Weights of a small mixture-of-experts language model, trained from scratch on English Wikipedia.
Size: 10 layers, width 320, 79.2M parameters.
Experts: 128 experts in each of 10 layers, 64 GELU neurons an expert, 4 picks a token.
Training: a variant of Adam for the experts, 250M tokens, 7790 steps.
Below are experts of layer 4 (counted from 0) of a mixture-of-experts language model. Rows are named router (the router's row for the expert), up (a neuron's input weights, with its number) and show model dimensions 192-223. Each number is 50 + 10 x the weight over its row's rms, rounded and kept within 0 to 99.
Before each expert's rows: "gets" lists some tokens that make up at least twice as much of what it gets as of all text. This comes from a sample of Wikipedia text that the model never trained on. Tokens count by the router's weight.

# expert 13
gets: " a", " \"", " his", "2", " with", " p"
router:53 51 48 61 37 62 29 41 51 45 73 56 54 38 49 26 40 33 49 67 55 42 59 69 45 44 67 36 49 35 44 45
up0:38 40 41 56 53 64 49 57 55 35 42 53 34 51 75 63 47 47 62 47 47 61 57 20 45 51 47 62 48 79 63 37
up1:57 47 42 49 39 43 31 45 47 46 39 59 35 65 67 74 61 60 69 47 56 56 49 67 44 53 62 47 49 27 66 59
up2:73 31 48 32 50 61 39 50 58 36 56 44 49 32 52 61 55 70 67 38 46 67 41 46 48 52 41 28 63 57 47 62
up3:44 47 37 50 64 59 44 39 41 52 54 51 61 54 72 59 69 46 60 44 54 40 39 41 38 58 38 31 60 56 55 37
up4:61 55 59 55 57 39 48 43 58 51 60 58 56 61 33 43 41 62 78 48 40 76 43 51 36 33 54 39 59 22 50 52
up5:57 43 63 28 45 54 41 65 42 59 40 37 46 53 51 58 53 60 46 40 51 37 63 43 42 58 44 48 53 41 49 58
up6:52 62 41 57 48 55 42 44 64 41 54 45 57 49 64 67 52 46 46 48 51 63 45 39 41 56 45 36 42 35 70 45
up7:51 59 50 47 45 45 43 45 53 67 42 28 40 43 51 51 40 47 67 40 27 57 56 51 55 61 42 48 42 52 55 53
up8:59 53 52 42 30 53 51 42 47 41 53 51 32 44 37 64 31 63 52 55 49 59 48 50 44 43 37 46 46 35 48 49
up9:56 35 41 47 43 43 45 41 52 50 45 41 29 37 48 74 43 53 69 30 54 57 35 58 39 48 44 58 56 51 48 69
up10:46 48 39 37 57 46 40 28 56 43 60 64 51 52 57 45 50 69 42 26 46 49 36 45 49 54 46 52 52 46 44 68
up11:75 48 53 38 50 62 52 36 56 57 67 38 50 44 44 60 56 50 46 37 47 56 55 49 47 41 54 43 64 43 54 54
up12:37 47 53 33 29 46 40 41 46 55 34 48 51 47 60 59 49 68 52 38 44 61 24 47 48 52 59 33 63 52 36 58
up13:60 38 58 56 35 48 42 54 48 69 44 41 38 44 59 56 45 69 61 51 37 38 59 66 53 55 50 46 42 51 55 43
up14:68 49 36 39 70 40 34 50 50 58 41 43 41 41 59 60 56 54 47 56 56 62 41 56 52 43 58 59 54 31 49 46
up15:50 57 44 51 43 57 63 65 63 51 45 73 47 51 49 72 76 51 47 41 57 56 41 40 61 38 48 54 38 46 35 51
up16:64 35 40 52 53 64 65 64 60 62 59 64 36 47 50 51 66 40 68 37 66 51 54 59 44 58 61 48 45 38 56 39
up17:47 51 48 49 61 53 51 56 53 46 44 58 53 55 60 53 28 66 44 51 30 50 33 59 52 56 44 31 40 50 64 56
up18:47 49 32 52 67 48 55 49 48 35 49 56 40 47 46 43 48 45 63 45 47 48 55 54 26 31 41 47 55 48 42 48
up19:63 56 41 56 65 57 44 26 49 56 39 42 31 44 52 54 50 46 47 43 46 63 32 34 30 37 49 58 56 42 57 41
up20:65 42 43 38 39 38 57 54 37 49 50 54 46 47 44 43 46 46 60 46 49 65 57 42 43 40 25 58 34 38 39 39
up21:49 45 58 45 54 65 59 51 38 51 56 50 47 43 44 76 48 37 53 48 60 52 56 48 40 58 42 58 54 50 30 58
up22:55 43 69 40 58 57 44 46 42 39 52 41 40 42 44 71 66 55 47 41 39 36 51 49 41 48 51 37 63 41 38 50
up23:42 66 25 32 58 52 44 48 63 56 42 63 50 63 54 45 50 60 62 51 52 33 42 56 64 57 61 36 49 51 47 48
up24:47 57 62 43 46 64 46 20 53 59 59 46 26 55 41 57 43 57 63 32 27 59 62 49 49 42 56 58 54 43 40 54
up25:72 52 45 29 48 48 33 59 48 44 57 55 41 46 50 56 51 52 62 52 56 59 48 54 66 65 50 53 35 43 46 60
up26:50 47 54 48 57 49 56 31 47 42 42 43 39 52 56 50 48 63 42 49 45 55 47 34 41 32 43 45 50 63 60 51
up27:45 48 42 21 54 44 40 42 53 38 50 55 52 31 57 59 61 63 30 33 45 40 50 30 60 69 45 31 51 47 53 61
up28:47 53 49 40 53 62 42 37 57 56 56 59 51 39 47 74 53 50 52 26 37 60 55 40 55 45 47 49 52 45 45 54
up29:49 39 38 34 44 48 43 45 52 52 50 54 46 51 56 61 43 62 51 42 46 73 43 54 65 34 53 36 54 59 53 68
up30:65 37 42 49 57 48 49 41 44 39 57 50 37 34 53 71 56 61 52 43 37 56 52 56 50 45 32 42 42 38 45 40
up31:33 38 67 50 54 47 48 51 62 38 48 36 43 50 65 43 41 56 58 38 45 78 34 51 49 49 47 58 35 45 50 54
up32:53 60 51 49 51 56 56 37 45 55 59 37 38 40 62 57 67 62 43 35 39 49 49 54 53 49 48 53 35 44 63 65
up33:49 41 41 39 50 74 44 55 26 33 65 42 35 51 52 63 50 70 51 49 47 51 53 36 51 50 41 33 38 70 52 55
up34:54 50 37 35 36 26 52 44 30 59 28 47 42 64 45 62 67 65 54 49 55 71 59 39 71 52 46 42 63 60 41 55
up35:50 56 38 50 46 46 52 42 44 57 67 47 37 53 27 58 49 52 66 46 39 53 40 52 65 44 56 49 68 40 65 47
up36:56 55 43 37 52 52 57 35 39 37 45 56 31 54 45 69 49 61 79 49 59 54 17 47 41 37 48 56 51 56 41 59
up37:55 43 47 35 37 62 52 53 57 55 32 63 35 43 48 60 51 67 53 37 54 61 44 62 49 49 49 44 77 32 37 46
up38:53 40 48 29 41 67 40 29 59 49 73 46 38 43 60 76 65 51 51 45 47 53 49 47 55 43 33 35 60 56 51 60
up39:63 34 57 47 43 52 34 51 58 69 46 48 42 56 47 66 40 62 60 49 40 66 46 54 60 62 39 58 52 55 55 40
up40:53 42 55 47 46 66 52 44 71 50 53 48 42 49 64 71 34 71 49 46 44 33 34 56 48 35 44 48 53 54 56 55
up41:55 51 50 46 68 49 33 53 54 54 58 52 49 40 47 49 62 53 42 47 51 47 50 35 43 47 43 57 45 54 55 71
up42:55 48 43 56 68 56 64 46 45 59 59 55 51 39 58 68 58 66 41 56 28 57 45 38 49 60 33 52 50 62 40 56
up43:58 45 47 38 51 49 54 52 71 70 65 60 56 55 49 53 47 52 47 36 49 53 49 78 58 30 49 41 47 49 29 50
up44:51 65 50 47 59 56 37 43 54 48 62 41 55 36 13 56 50 74 52 53 27 58 59 41 50 43 34 40 50 34 24 39
up45:77 61 54 56 54 30 45 55 57 51 56 54 44 48 32 60 50 53 30 46 43 42 50 26 46 42 46 42 53 43 33 51
up46:63 50 47 61 30 56 50 46 62 50 45 59 53 47 43 52 45 44 48 45 54 55 45 53 55 43 57 49 55 38 51 48
up47:73 58 37 47 61 49 43 34 62 53 48 64 33 62 51 48 57 62 71 44 39 26 39 51 48 59 48 35 45 52 42 36
up48:45 61 68 59 51 33 50 41 54 52 46 57 38 33 33 57 44 48 55 45 57 44 45 48 49 41 66 49 47 39 44 58
up49:51 46 42 47 58 40 27 57 55 40 65 69 49 56 33 52 61 74 35 35 57 62 40 57 68 41 44 37 52 44 46 52
up50:59 49 53 50 55 33 53 46 32 41 38 38 51 37 38 49 43 64 59 33 33 57 42 55 45 48 40 51 69 56 44 49
up51:57 53 61 49 58 49 36 44 45 43 52 51 46 64 43 52 44 57 65 41 67 48 45 41 50 59 40 57 48 58 60 54
up52:54 34 44 50 62 54 60 50 35 47 48 49 31 55 50 54 48 53 60 46 45 51 52 41 42 36 48 43 56 50 44 54
up53:67 49 46 44 41 48 37 46 51 42 45 45 43 50 32 65 46 62 53 35 55 57 54 51 61 38 29 34 42 60 49 58
up54:46 49 52 41 59 37 28 48 49 40 46 49 44 45 39 55 44 50 65 38 45 54 39 59 42 30 32 46 49 46 48 43
up55:64 52 54 33 52 58 43 40 35 35 52 41 53 51 44 61 76 73 54 47 44 61 44 46 53 40 50 60 45 53 54 56
up56:80 46 45 43 35 65 37 42 48 55 44 58 49 48 64 55 65 58 63 50 32 60 45 48 43 58 31 43 44 39 54 63
up57:55 46 49 51 48 45 32 59 57 41 52 42 63 59 63 48 47 40 64 60 50 73 26 42 50 33 49 40 51 48 58 65
up58:46 46 56 56 37 69 53 57 55 48 38 62 31 60 54 61 60 43 45 39 57 77 24 34 58 47 55 46 40 54 61 43
up59:57 42 47 44 39 51 33 55 60 39 28 29 40 44 43 52 54 60 43 45 54 48 56 33 37 48 38 51 41 36 58 70
up60:61 36 48 45 54 64 48 45 53 50 48 48 49 52 56 47 52 63 71 51 51 59 40 37 67 40 47 60 70 38 70 72
up61:45 48 58 36 55 61 50 40 41 53 58 55 45 47 55 52 52 44 49 63 41 55 54 38 40 56 38 50 45 49 68 57
up62:52 42 60 50 61 55 36 46 55 56 47 53 29 24 52 60 50 46 44 37 31 52 39 59 48 66 52 50 55 61 47 52
up63:52 49 59 64 52 64 57 41 52 59 64 47 49 52 59 69 54 50 47 41 52 41 60 51 46 43 29 54 60 49 52 54

# expert 83
gets: " a", " −", " +", " this", " an", " the"
router:61 44 43 69 57 60 60 48 45 65 59 46 47 45 61 40 36 31 39 52 51 53 60 60 55 53 58 43 53 81 55 36
up0:57 36 38 33 39 52 33 45 58 57 59 40 39 32 44 51 35 61 56 27 55 59 45 69 42 54 52 40 68 38 70 74
up1:44 42 59 38 54 47 43 32 48 36 70 43 44 37 37 64 49 50 64 29 53 32 30 49 45 46 49 43 44 47 43 52
up2:41 33 56 49 23 55 55 59 57 57 56 52 49 46 68 62 42 32 53 43 29 54 48 54 33 48 42 35 64 52 52 57
up3:58 55 43 61 45 65 50 49 66 50 56 30 56 56 49 57 56 49 50 34 36 67 36 63 48 37 40 55 46 52 57 50
up4:58 37 33 47 46 56 51 62 49 38 50 44 32 38 56 48 56 59 42 34 39 35 62 52 46 56 39 41 58 40 48 50
up5:50 42 56 50 43 54 40 53 48 56 51 57 47 68 33 48 48 39 72 30 55 53 44 46 43 57 47 59 44 47 53 52
up6:64 38 39 53 38 68 54 47 59 39 56 61 41 46 39 69 46 67 50 42 44 59 54 62 61 28 46 46 49 58 43 65
up7:68 51 47 50 51 71 74 50 46 26 49 56 45 50 65 50 53 54 69 51 50 69 58 50 54 50 46 64 69 57 36 48
up8:51 52 40 60 30 63 62 43 45 59 33 61 35 52 52 58 34 46 59 44 51 64 47 49 31 49 51 54 54 33 55 50
up9:55 55 38 38 42 66 54 61 62 46 44 69 54 47 51 59 54 66 65 43 48 27 32 52 38 53 34 52 39 46 72 56
up10:39 55 47 42 45 56 52 38 44 51 55 37 55 49 57 52 60 54 63 63 51 64 45 56 48 56 57 54 68 64 56 36
up11:38 49 52 42 54 44 53 59 47 23 48 61 55 40 48 61 66 57 53 51 69 38 55 37 64 47 46 38 54 46 37 60
up12:75 57 43 42 55 55 48 39 48 40 61 51 48 53 54 61 52 64 53 39 30 59 45 51 43 36 34 39 42 39 51 66
up13:63 40 42 58 64 56 51 43 66 46 40 54 25 36 74 54 48 47 77 49 55 71 38 59 51 51 49 55 50 50 40 52
up14:72 32 34 39 65 55 46 52 44 43 62 45 40 38 51 48 46 63 44 39 48 63 43 59 55 42 49 44 51 64 47 60
up15:41 59 59 53 46 60 43 50 65 54 63 54 55 42 63 37 42 66 54 45 30 33 53 46 58 49 37 50 49 40 29 51
up16:52 59 40 41 52 47 41 56 58 47 58 27 37 48 46 61 51 58 49 50 42 71 57 50 53 38 41 62 64 35 60 63
up17:51 55 24 54 44 51 49 33 34 54 31 56 46 51 55 73 64 56 56 38 52 56 63 57 48 70 45 57 48 43 52 51
up18:60 48 42 35 39 48 48 51 38 48 39 71 45 41 60 50 46 60 40 60 37 53 39 50 48 43 53 42 46 25 61 65
up19:52 40 46 45 64 62 46 37 42 46 40 49 53 39 42 57 64 56 57 42 56 72 38 42 38 59 51 43 53 65 41 53
up20:56 37 50 49 51 60 52 49 39 31 41 36 55 36 46 52 31 49 48 35 71 53 30 43 54 42 46 63 52 55 37 59
up21:58 64 36 41 50 52 71 53 44 44 40 53 38 64 67 51 38 47 47 62 60 49 49 34 42 49 33 66 44 43 46 40
up22:54 53 53 51 54 62 46 51 49 30 46 39 44 56 40 73 65 58 52 51 50 50 54 62 55 37 34 52 58 36 44 49
up23:52 46 48 33 42 64 66 45 50 53 53 62 37 44 27 59 55 44 58 40 42 60 48 52 49 57 55 42 59 49 38 48
up24:35 32 54 41 46 42 50 55 54 59 66 49 46 58 44 46 54 62 55 36 43 65 48 48 41 58 50 67 45 60 64 36
up25:48 52 50 55 52 44 58 61 35 51 25 52 40 61 42 52 56 62 62 45 36 50 57 44 60 48 42 41 37 51 51 53
up26:57 49 47 59 37 54 61 45 51 30 66 61 38 52 59 59 44 48 45 54 56 34 45 43 52 50 43 46 49 36 54 62
up27:38 41 57 34 75 54 63 40 57 45 55 52 51 52 46 53 64 66 44 53 54 50 41 44 47 39 37 27 44 35 27 60
up28:60 70 54 46 46 41 46 64 46 51 54 63 43 40 28 52 47 66 45 64 36 70 61 54 50 60 38 52 76 38 30 57
up29:49 41 58 46 66 55 56 42 56 47 65 49 56 63 52 74 40 42 72 33 28 49 40 49 63 56 63 41 56 52 50 38
up30:69 34 49 32 59 53 37 53 34 38 26 32 44 55 56 59 53 54 67 36 56 60 40 34 56 32 45 53 51 39 45 72
up31:60 29 30 54 45 48 68 56 36 63 52 38 41 46 42 58 38 63 50 49 45 44 37 48 42 40 51 50 42 43 50 37
up32:56 29 35 37 55 57 26 57 46 42 46 44 45 43 59 60 42 69 40 31 44 56 26 45 38 60 31 40 62 56 48 63
up33:56 49 41 34 55 64 35 37 54 47 41 42 63 61 40 48 74 64 52 53 62 57 47 60 44 39 39 41 34 47 51 43
up34:43 46 62 27 57 51 37 58 44 49 44 64 56 58 41 64 44 64 68 29 57 56 40 59 50 57 55 40 49 57 43 54
up35:45 33 41 43 43 55 48 51 50 34 62 47 67 62 38 45 58 55 46 45 49 35 35 45 64 63 63 63 69 41 43 56
up36:50 40 51 38 40 64 49 34 49 48 52 51 38 47 47 62 62 49 53 32 48 54 58 46 65 72 58 53 87 67 62 55
up37:49 46 49 54 59 30 66 45 37 48 50 52 56 43 43 46 59 61 56 60 44 43 42 62 38 51 47 52 51 43 32 64
up38:48 41 40 30 52 55 32 45 60 39 43 41 43 36 43 69 62 62 53 43 35 70 43 48 45 49 38 55 60 50 48 65
up39:61 55 40 49 45 64 41 55 51 34 47 46 53 64 36 47 38 53 55 37 48 42 52 41 41 57 49 54 40 59 75 49
up40:71 44 45 37 44 43 52 44 51 49 42 38 62 51 55 61 56 68 64 43 47 65 30 44 47 37 38 44 34 50 58 62
up41:44 42 53 47 68 57 53 42 36 47 61 36 58 51 64 50 53 56 71 63 53 47 49 34 42 55 60 38 84 49 32 61
up42:64 53 55 50 23 53 42 43 50 54 41 39 43 36 53 53 52 53 49 51 51 55 43 50 45 47 38 44 51 30 49 52
up43:48 33 48 37 54 59 61 42 45 48 50 44 39 23 51 47 49 56 50 32 53 59 50 34 39 50 46 41 55 50 53 61
up44:43 64 36 31 42 63 46 42 53 55 49 48 57 49 52 63 68 67 57 33 51 51 60 46 55 40 41 39 45 37 54 64
up45:63 49 48 45 49 59 50 33 50 57 36 39 55 45 43 44 45 50 55 49 53 38 51 59 60 47 42 60 38 57 55 62
up46:56 45 45 35 53 64 38 45 49 54 64 50 57 33 52 60 45 63 59 21 45 42 57 47 43 47 55 48 48 52 48 50
up47:53 49 44 45 51 57 54 38 58 38 55 66 54 36 39 57 67 61 58 22 54 46 46 51 52 55 46 44 40 39 39 84
up48:75 27 51 45 57 57 49 54 26 62 43 50 46 56 45 61 49 49 59 46 33 60 48 63 53 36 47 53 56 45 46 54
up49:57 52 59 45 48 59 61 60 34 45 46 49 32 47 42 52 57 81 62 42 40 58 40 53 50 47 37 56 47 55 58 50
up50:65 56 57 39 61 63 67 55 46 26 65 49 43 25 35 64 61 50 48 26 43 60 42 50 43 43 53 33 38 45 36 48
up51:57 51 36 42 44 59 69 57 52 37 36 33 41 44 60 49 61 52 54 42 52 69 47 47 60 45 27 43 48 37 52 58
up52:59 44 26 40 55 39 27 43 56 40 50 68 64 49 63 53 56 56 70 52 35 38 55 36 34 65 53 48 52 53 57 57
up53:51 50 41 65 53 34 32 58 49 49 51 56 31 54 38 57 42 54 68 33 62 69 37 53 28 45 44 39 59 52 39 41
up54:66 57 23 44 62 61 49 42 64 54 58 37 44 38 55 52 58 50 42 48 29 44 40 58 61 47 51 57 48 58 61 62
up55:78 49 46 36 51 60 28 48 44 59 38 43 47 49 48 63 42 51 59 41 38 64 35 50 52 66 48 63 55 29 58 45
up56:54 49 41 34 64 59 38 46 43 53 44 50 46 50 54 47 58 55 40 44 38 25 39 42 46 52 53 46 54 43 65 55
up57:80 36 45 59 55 56 43 53 33 54 33 47 34 41 54 51 53 54 56 44 47 46 43 49 38 48 32 49 42 56 36 48
up58:75 51 43 34 59 58 63 58 63 48 63 60 47 50 52 75 44 47 58 42 38 39 49 39 42 43 46 39 55 44 53 63
up59:51 47 58 38 70 61 54 49 49 49 49 43 59 52 45 50 42 49 53 51 43 35 45 52 44 36 40 50 26 25 41 59
up60:28 39 62 40 45 66 46 64 42 49 36 48 60 49 52 57 63 55 46 39 50 55 53 58 54 43 52 33 56 49 72 55
up61:40 44 61 51 51 56 65 52 52 48 63 71 43 51 48 51 42 50 41 33 36 26 46 58 43 54 39 27 49 49 54 53
up62:49 52 36 41 48 53 52 37 64 63 56 47 44 55 54 62 46 57 54 43 31 45 52 55 49 53 59 39 36 53 77 45
up63:51 43 55 65 53 31 54 61 45 54 68 38 46 40 42 55 54 50 39 54 40 35 39 43 45 34 54 41 65 61 51 45

# expert 109
gets: " the", " |", ":", " to", " ·", " and"
router:62 64 52 38 51 69 47 53 46 57 49 45 57 43 74 61 56 47 40 61 56 40 64 69 50 64 56 38 40 49 74 62
up0:39 69 41 40 55 56 53 65 37 39 71 37 55 60 52 55 44 55 40 63 43 52 46 37 40 25 39 32 47 50 51 44
up1:51 44 60 45 73 56 41 48 39 28 56 48 50 40 45 47 71 41 47 55 55 60 32 61 28 59 51 39 52 49 43 48
up2:51 42 41 43 65 47 52 65 40 40 31 61 33 60 50 51 32 54 51 53 41 48 57 44 50 47 35 39 45 56 43 68
up3:49 62 35 45 40 39 58 39 61 61 59 53 55 29 41 70 72 44 42 48 39 62 49 42 49 52 41 58 42 49 31 37
up4:47 51 39 42 68 51 61 59 45 41 36 55 53 46 39 67 64 70 63 48 56 27 46 48 56 56 45 50 40 43 44 59
up5:46 40 62 36 51 65 63 71 55 64 48 62 40 63 64 64 55 68 54 41 46 45 55 50 51 44 36 29 52 58 43 53
up6:51 25 54 47 57 52 47 51 40 51 53 54 41 50 65 56 40 54 54 38 47 33 45 67 54 46 45 35 59 47 50 81
up7:58 48 43 40 36 70 51 51 45 54 72 37 68 55 63 64 54 49 32 49 66 64 52 59 68 45 51 42 48 49 30 69
up8:51 55 50 34 58 65 61 67 58 47 22 59 55 36 56 62 60 51 43 48 57 58 19 56 61 57 48 46 63 51 58 57
up9:29 58 44 42 74 54 43 67 46 41 61 51 55 38 40 56 62 51 36 58 35 42 46 38 49 64 41 52 32 51 47 58
up10:69 41 48 36 37 49 49 43 47 57 52 33 60 52 47 53 53 60 48 54 52 51 48 36 45 40 40 67 47 54 61 64
up11:61 63 46 54 50 61 45 41 51 50 38 46 33 44 50 68 50 31 57 56 56 56 55 48 44 45 46 45 37 59 59 33
up12:50 53 31 41 59 58 39 51 55 45 44 54 50 51 54 54 55 48 49 38 29 63 29 51 50 52 56 37 49 41 51 67
up13:31 42 45 53 61 66 33 36 36 38 48 61 44 55 66 46 56 53 51 45 32 55 26 43 70 53 57 26 52 50 43 72
up14:37 47 35 43 57 55 48 58 33 60 60 55 52 56 56 59 44 66 62 29 51 57 35 52 43 38 48 35 62 44 52 45
up15:60 50 51 36 54 44 32 55 49 40 51 53 45 60 46 53 56 56 50 38 57 55 41 40 43 65 43 39 58 53 64 39
up16:66 35 61 36 65 40 51 63 61 56 44 58 58 63 53 54 51 51 41 43 44 58 44 51 50 49 45 43 66 54 59 54
up17:55 46 53 27 47 58 58 36 63 35 51 34 35 54 46 59 53 51 46 49 46 45 52 46 72 57 56 42 59 50 37 79
up18:60 56 33 41 46 62 31 62 53 28 77 58 53 59 14 55 37 65 51 42 48 49 56 58 46 51 58 44 62 52 44 51
up19:63 50 56 49 37 59 45 52 52 60 52 54 54 48 44 61 44 56 70 38 41 41 49 35 47 51 46 67 45 45 68 43
up20:67 43 53 55 60 57 36 59 40 65 41 40 48 63 33 57 34 57 41 34 49 63 64 53 45 41 44 57 38 62 56 63
up21:45 49 49 39 47 56 39 62 31 53 63 37 67 57 50 51 51 50 35 47 50 69 50 44 43 47 53 32 69 48 41 77
up22:46 48 21 50 58 56 67 52 42 57 46 62 69 62 49 61 43 58 39 37 58 61 43 44 42 59 47 37 50 48 33 52
up23:47 71 53 51 42 55 56 47 58 54 55 51 50 29 61 80 47 64 58 54 47 24 58 61 62 51 47 66 36 37 63 62
up24:49 53 40 52 40 43 49 63 56 49 53 49 57 35 44 54 56 57 49 53 45 58 41 42 60 36 48 53 61 54 44 60
up25:56 39 63 56 61 52 56 45 64 51 53 30 38 42 46 57 61 73 46 61 48 58 56 51 53 41 53 56 65 69 46 41
up26:52 40 26 53 56 41 53 52 52 22 54 38 34 48 50 48 47 63 42 43 47 68 50 52 64 37 39 34 34 43 39 52
up27:40 38 51 54 50 51 48 51 64 50 31 63 49 58 52 52 47 59 54 42 41 44 30 40 53 48 52 38 40 26 61 57
up28:58 49 37 53 59 46 47 50 51 48 50 47 47 57 57 53 69 44 57 55 59 38 58 57 58 59 40 47 63 24 50 49
up29:60 69 71 52 32 48 51 42 49 55 46 48 48 40 59 58 53 52 52 45 50 29 42 42 37 42 34 68 60 52 71 53
up30:42 40 48 47 58 46 43 56 46 39 73 49 48 51 47 44 62 51 47 45 63 67 36 49 63 34 40 42 78 68 51 52
up31:66 48 44 42 30 58 45 51 45 49 60 69 40 39 58 79 68 54 46 41 48 65 45 44 33 44 52 43 44 54 53 58
up32:56 37 43 48 42 41 43 46 63 49 56 53 40 53 54 67 43 46 47 49 40 45 46 62 57 28 38 50 41 66 58 50
up33:53 37 41 25 65 57 47 48 51 40 37 47 39 61 56 41 53 52 54 38 31 59 49 53 60 60 49 32 45 56 49 59
up34:54 52 52 50 71 60 45 49 25 52 62 68 62 51 59 51 57 51 45 41 54 66 35 57 54 47 55 37 73 65 47 54
up35:36 43 51 68 48 48 67 47 58 31 44 71 41 43 46 44 43 58 52 49 56 52 38 26 47 37 56 60 45 56 50 50
up36:53 51 41 51 29 45 64 38 52 51 52 54 38 43 60 62 43 42 60 55 52 57 39 50 57 46 58 45 32 51 64 36
up37:31 50 71 38 54 72 48 64 70 60 47 48 53 56 58 55 48 56 65 49 59 46 64 40 55 60 50 35 57 70 55 60
up38:47 49 51 33 44 48 46 50 52 34 63 40 70 43 49 55 50 55 54 44 58 63 34 51 45 49 38 47 52 57 54 59
up39:55 37 52 48 60 52 41 54 61 48 75 65 61 31 30 54 51 48 39 45 60 55 35 41 52 53 44 42 38 51 29 75
up40:56 45 31 42 50 54 56 47 56 47 44 56 53 40 35 54 67 69 45 51 44 61 62 47 49 37 49 37 51 55 51 33
up41:66 37 33 33 44 57 37 51 57 52 62 27 59 54 49 49 43 48 48 54 45 53 54 51 35 39 47 51 43 55 64 57
up42:57 74 69 38 57 36 43 30 83 56 34 58 43 56 39 49 46 52 69 44 43 41 50 43 47 64 55 63 45 49 39 63
up43:46 58 51 53 81 65 59 48 43 48 56 54 48 50 51 59 48 72 58 35 50 43 49 54 33 54 51 56 42 57 45 55
up44:52 50 44 39 40 46 72 35 45 56 62 60 39 41 46 57 45 55 50 44 67 62 54 45 54 47 50 47 54 48 55 66
up45:50 54 48 40 48 48 77 50 52 61 45 41 37 49 62 54 60 47 49 53 47 45 39 40 56 35 41 53 49 66 55 40
up46:49 58 50 36 51 62 41 60 43 50 74 62 52 49 50 66 55 61 43 42 44 26 43 56 50 49 35 45 53 55 51 51
up47:48 39 33 51 31 52 47 42 56 58 47 51 46 44 56 65 61 45 44 48 60 64 47 26 71 52 44 39 60 39 50 68
up48:50 42 51 33 61 44 46 62 80 56 27 52 49 48 53 35 32 51 48 57 64 47 49 61 48 59 40 65 40 31 67 60
up49:51 54 45 43 42 53 64 51 62 43 71 53 61 56 66 73 56 44 40 54 47 50 49 48 50 59 48 55 47 39 58 52
up50:51 56 57 59 65 61 46 55 53 45 57 50 52 45 39 51 70 60 42 40 52 59 36 59 50 72 59 42 46 41 54 52
up51:43 44 65 32 63 59 40 54 59 48 63 36 70 42 43 52 48 59 45 48 44 54 43 48 49 50 40 29 46 64 44 50
up52:50 49 43 47 67 58 51 54 41 56 43 61 44 49 47 58 52 67 60 41 51 46 41 40 53 47 45 47 54 59 47 69
up53:53 28 63 29 66 46 63 50 68 33 29 55 36 56 51 58 44 55 55 54 53 49 54 41 57 33 45 38 53 57 25 59
up54:57 38 40 43 50 47 64 60 68 66 39 58 60 51 53 58 42 73 45 45 51 31 34 45 53 58 51 46 48 32 51 63
up55:42 40 65 54 57 52 46 74 42 51 47 48 53 46 52 54 51 57 48 45 40 47 53 34 48 61 37 34 50 56 57 54
up56:32 43 56 42 70 42 52 56 39 41 53 38 47 55 47 68 42 59 54 41 53 53 13 62 54 49 61 30 42 42 32 52
up57:47 41 34 59 81 42 43 49 41 42 54 50 37 52 45 60 50 51 50 44 50 50 53 61 62 56 64 46 58 41 47 57
up58:38 74 32 64 34 48 40 67 49 39 61 46 66 52 44 55 32 64 62 48 47 54 52 57 47 48 53 41 46 50 59 53
up59:47 54 39 66 56 45 48 41 46 63 47 54 45 40 51 44 41 55 49 50 36 32 51 55 61 39 60 38 28 55 63 44
up60:64 44 56 44 39 58 58 61 49 52 51 41 40 59 49 62 48 45 65 34 56 36 50 45 64 48 54 55 71 44 48 51
up61:53 38 38 42 63 46 32 44 47 45 62 57 54 58 52 56 52 56 46 31 60 45 42 47 57 53 22 50 59 58 33 67
up62:31 58 51 47 47 54 60 58 49 56 40 50 41 65 57 75 52 61 59 54 51 40 43 50 57 55 42 55 27 49 54 55
up63:63 42 57 70 46 52 61 46 38 49 35 46 48 57 58 35 52 41 51 48 57 54 61 43 58 31 45 48 36 42 54 42